From a checkpoint of a small mixture-of-experts model trained on Wikipedia.
Size: width 256, vocabulary 10675.
Below are experts of layer 2 (counted from 0) of a mixture-of-experts language model. Rows are named router (the router's row for the expert), gate (a neuron's input weights, with its number), up (a neuron's input weights, with its number), down (a neuron's output weights, with its number) and show model dimensions 128-255. Each number is 128 + 32 x the weight over its row's rms, rounded and kept within 0 to 255.
Before each expert's rows: a language model's description of what the expert responds to; "comes before" lists some tokens at least twice as common just after its tokens as in all text. This comes from a sample of Wikipedia text that the model never trained on. Tokens count by the router's weight.

# expert 55
What it handles: Mostly pipe separators between a row label and its value in wiki tables, such as Preceding station | or Popular vote |; also is, are, was.
comes before: " ", " 1", " \"", " —", " 2", " 0"
router [142 128 103 134 108  33 152 135 105 114 112  86 133  91  86 186 133 123  81 103  64 163 103 167 153 161 120 174 140 121 140 135  73 159 139 137 172 176 124 154 120 112  87  98 158 155 149 148 103 115 151 114 115  78 189 117 173  89 116 120 179  88 124 102 165 159 172 127 124 130 105 120 149  75 180 108 167 180  87  61 168 102 103 110 125 136  82 108 134 159 121 150  99 157 152 157 153 141 117 151 136 169 166 101 141 101 171  92 148 137 149 126 121 141 133 141 131 143 151 141 119 125 128 101 146 179  79 106]
gate1 [135 122 111  93 126  84 146 123 118 119 148 185  90 146 101 112 106 186 134 123 178 105 104 128 204 110 132  42 119  93  54 130 146 136 151 170 135  97 144 166 143  95 214 120 172  94 132 104 162 180 121  88 126 105  82  99 149  99  59  89 138 161 126 157 168 103 154 163 103 124 148 107 155 102 117  41 161 105  71 113 135 119 162 153 117 137 128 159 124  89 135  98 144 196 138 137  84 109 168  80 146  83  98  76 152 132 127 153 113 119 136 116 133 115 108 128 172 152 126 137 113  72 138 146 129 129 175 111]
up1 [ 92 113 145  94 149  61 171 109 100 134 129 144 105 107  97 151 195 134  79 116 225  80  86 142 119  84 155  46 133 175  79 140 153 160 164 166 161 109 128 161  96  59 156 124 163 120 127 102 147 178 109 125 160 110 113  71 149  93  73  88 148  90 131 175 175 137 166 139  95 188 103  96 169  89 153  73 117 143 115 135 146 105 166 131 110 146 138 180 121 101 113 120 138 133 133 165  90 131 100  54 191 107 122 100 130 146 120 136 101 156 125 137  86 105 152 163 187 143 156 135 157  72 179 137 134 127 114  86]
down1 [116 146 137 154 242 138 143 173 197  94 156 154 138 120 111 134 104  99 165 107 123  75 110 188 123 116 113 147 180 132 147 149  92 180 157 140 156 115 113 142  91 172  77 158 149 142 131 189 147  89 136 101 123 128 151 102 171 133 150 174 118 135 162 108  95 134 101 191 110 106 135 151 141 129 132 201 141 107 138 118  84 146 110 149  94 164 134 180  99 135 119 168 198 148 150 175 125 156 140 172 165 130 137 175 126 177 177 104  88 129 165 181 155  91 120 101 122 167 187 142 182 107 186 114 140 134 159 114]
gate2 [104 142 105 160 135 117 118  51 229 119 151 128 141 140 187 115 116 165 145 131 178  82 157 117 157 117 120 144 114 152 149 153 167 121 124 141 169 111 129 109 154  82 129  87 215  71 133 139 143 166 121 103 121 167 148 120 121 123 111 127 134 109 140  97 121 128  96 141  98 133 124 174 174 131 101 141 146 148 133  40  50 101 112 133 141 121 116 116 142 172 122 139 108 108 101 123 136 160 116 122  79 188 124 179  88 141 136 152  96 142  25 131 128 120 179 150  99 170 101 130 141 128 108 184 164  70 156 103]
up2 [133  74 124 143  96 183 122 101  95 166 153 124 129 169 122  92 120 100 152 176 134 168 133  99 119 109 136 123 102  60 113 116 158 143  89  82  58 132 125 115 118 196 161 194 149 155 108 114 111 132 140 187 135  63 125 133 150 141 139 140  63 129 146 204 126  54  99  83 169  95 156 143  75 147 107  84 134 120 108 182 147 197 104 129 145 108 165 112 131 170 153  88 166  79 158 116 121 122 187 112 172 120 104 124 147  70 114 109  87 149 156 115 135 135 109 118 103 121  91 117 167 118 119 122  75 140 139 108]
down2 [141 139 172 132 165 138 117 190 123  57 141 115 151  66 122 136  97 108 124 168 149 162 116 100 111 149  88 142 175 127  96  86 154 109 156 154 183 129 110 153  95 124 191 155 132 132 196 122 126 101 157 182 166 102 144  47 170 102 143 131 141 122 170 136 172 103 148 132 150 130 153 130 133 118 115 126 102 114  75  99  83 140 123 111 211 153 120 179 123 140 120 167 107 134 124 206 105  79 123 124 129 137  91 119 178 128 137 158 102  49 143  39 177  73 123 121 137 128 148  89 134 112 115 121 164 149 127 117]
gate3 [139 162  97 111 139 145 103  78 159 178 165 143 101 150 204  86 123 129 134 131 126  95 156 105 166 164 120 120  99  67 111 115 179 120 121 105 101 118 120 134 134 118 135  55 174 149 112 110 145 105 122 112  75 132 132 159 101 144 103 136 119 105 123 150 144 128 135 135 142 151 140 151 102 156 120 101 174 185 129  80 112 138 124 142 154  81 153  29 144 112 160 126  48 143 113  98 164 182 108  88 167 175  93 141 107 108 104 172 144 143 154 121 116 141 105 193 114 179 106 127 131 154 179 177 100  82 127 134]
up3 [132 168 160  75 150 105 125 141 145 149 158 184 110 119 156 114 160  92  84 138  95 148 105 143 172 153  89 124  82 111  87  99 106  97 153 178 138  97 147 122 157 117 112 113  94 144 138 130 139 140  48  97  69 145  62 107 135 111  72  94 115  93  86 123 141 132  97 181 136 130 118  99 122 127 106 129 209 158 172 122 129 120  97 153 119  65 134  99 124 169 113 120 101 178  82 109 137  78 128  94 151  94 160 104 155 162 116 124 105  90 166 141  98 119 183 128 165 155 141 163  90 156  98 155 123 108 160  87]
down3 [122 129 148  98 109 158 121  62 136 167 162 131 156  99 182  72 180 104  66 128 144 154 141 122 118 162 139 130  95 126 119 131 162  79 123  96 197 154 141  96 151 129 102 160  94  93 128 100 120 186  76 156  67 140 107  85 165 136  63 136 128  87 101  68 161 146 124  91 122 140 111 106 121 131 166 116 184 107  92 150 103 148 138 116 122  96 166 121 155 145 103 159 123 197 152  79 177 149 130  96 129  95  77 128 155 148 141 120 162 140 136 153  93 120 171 118 107 118  55 101  60 103 122  99  54  67 145 114]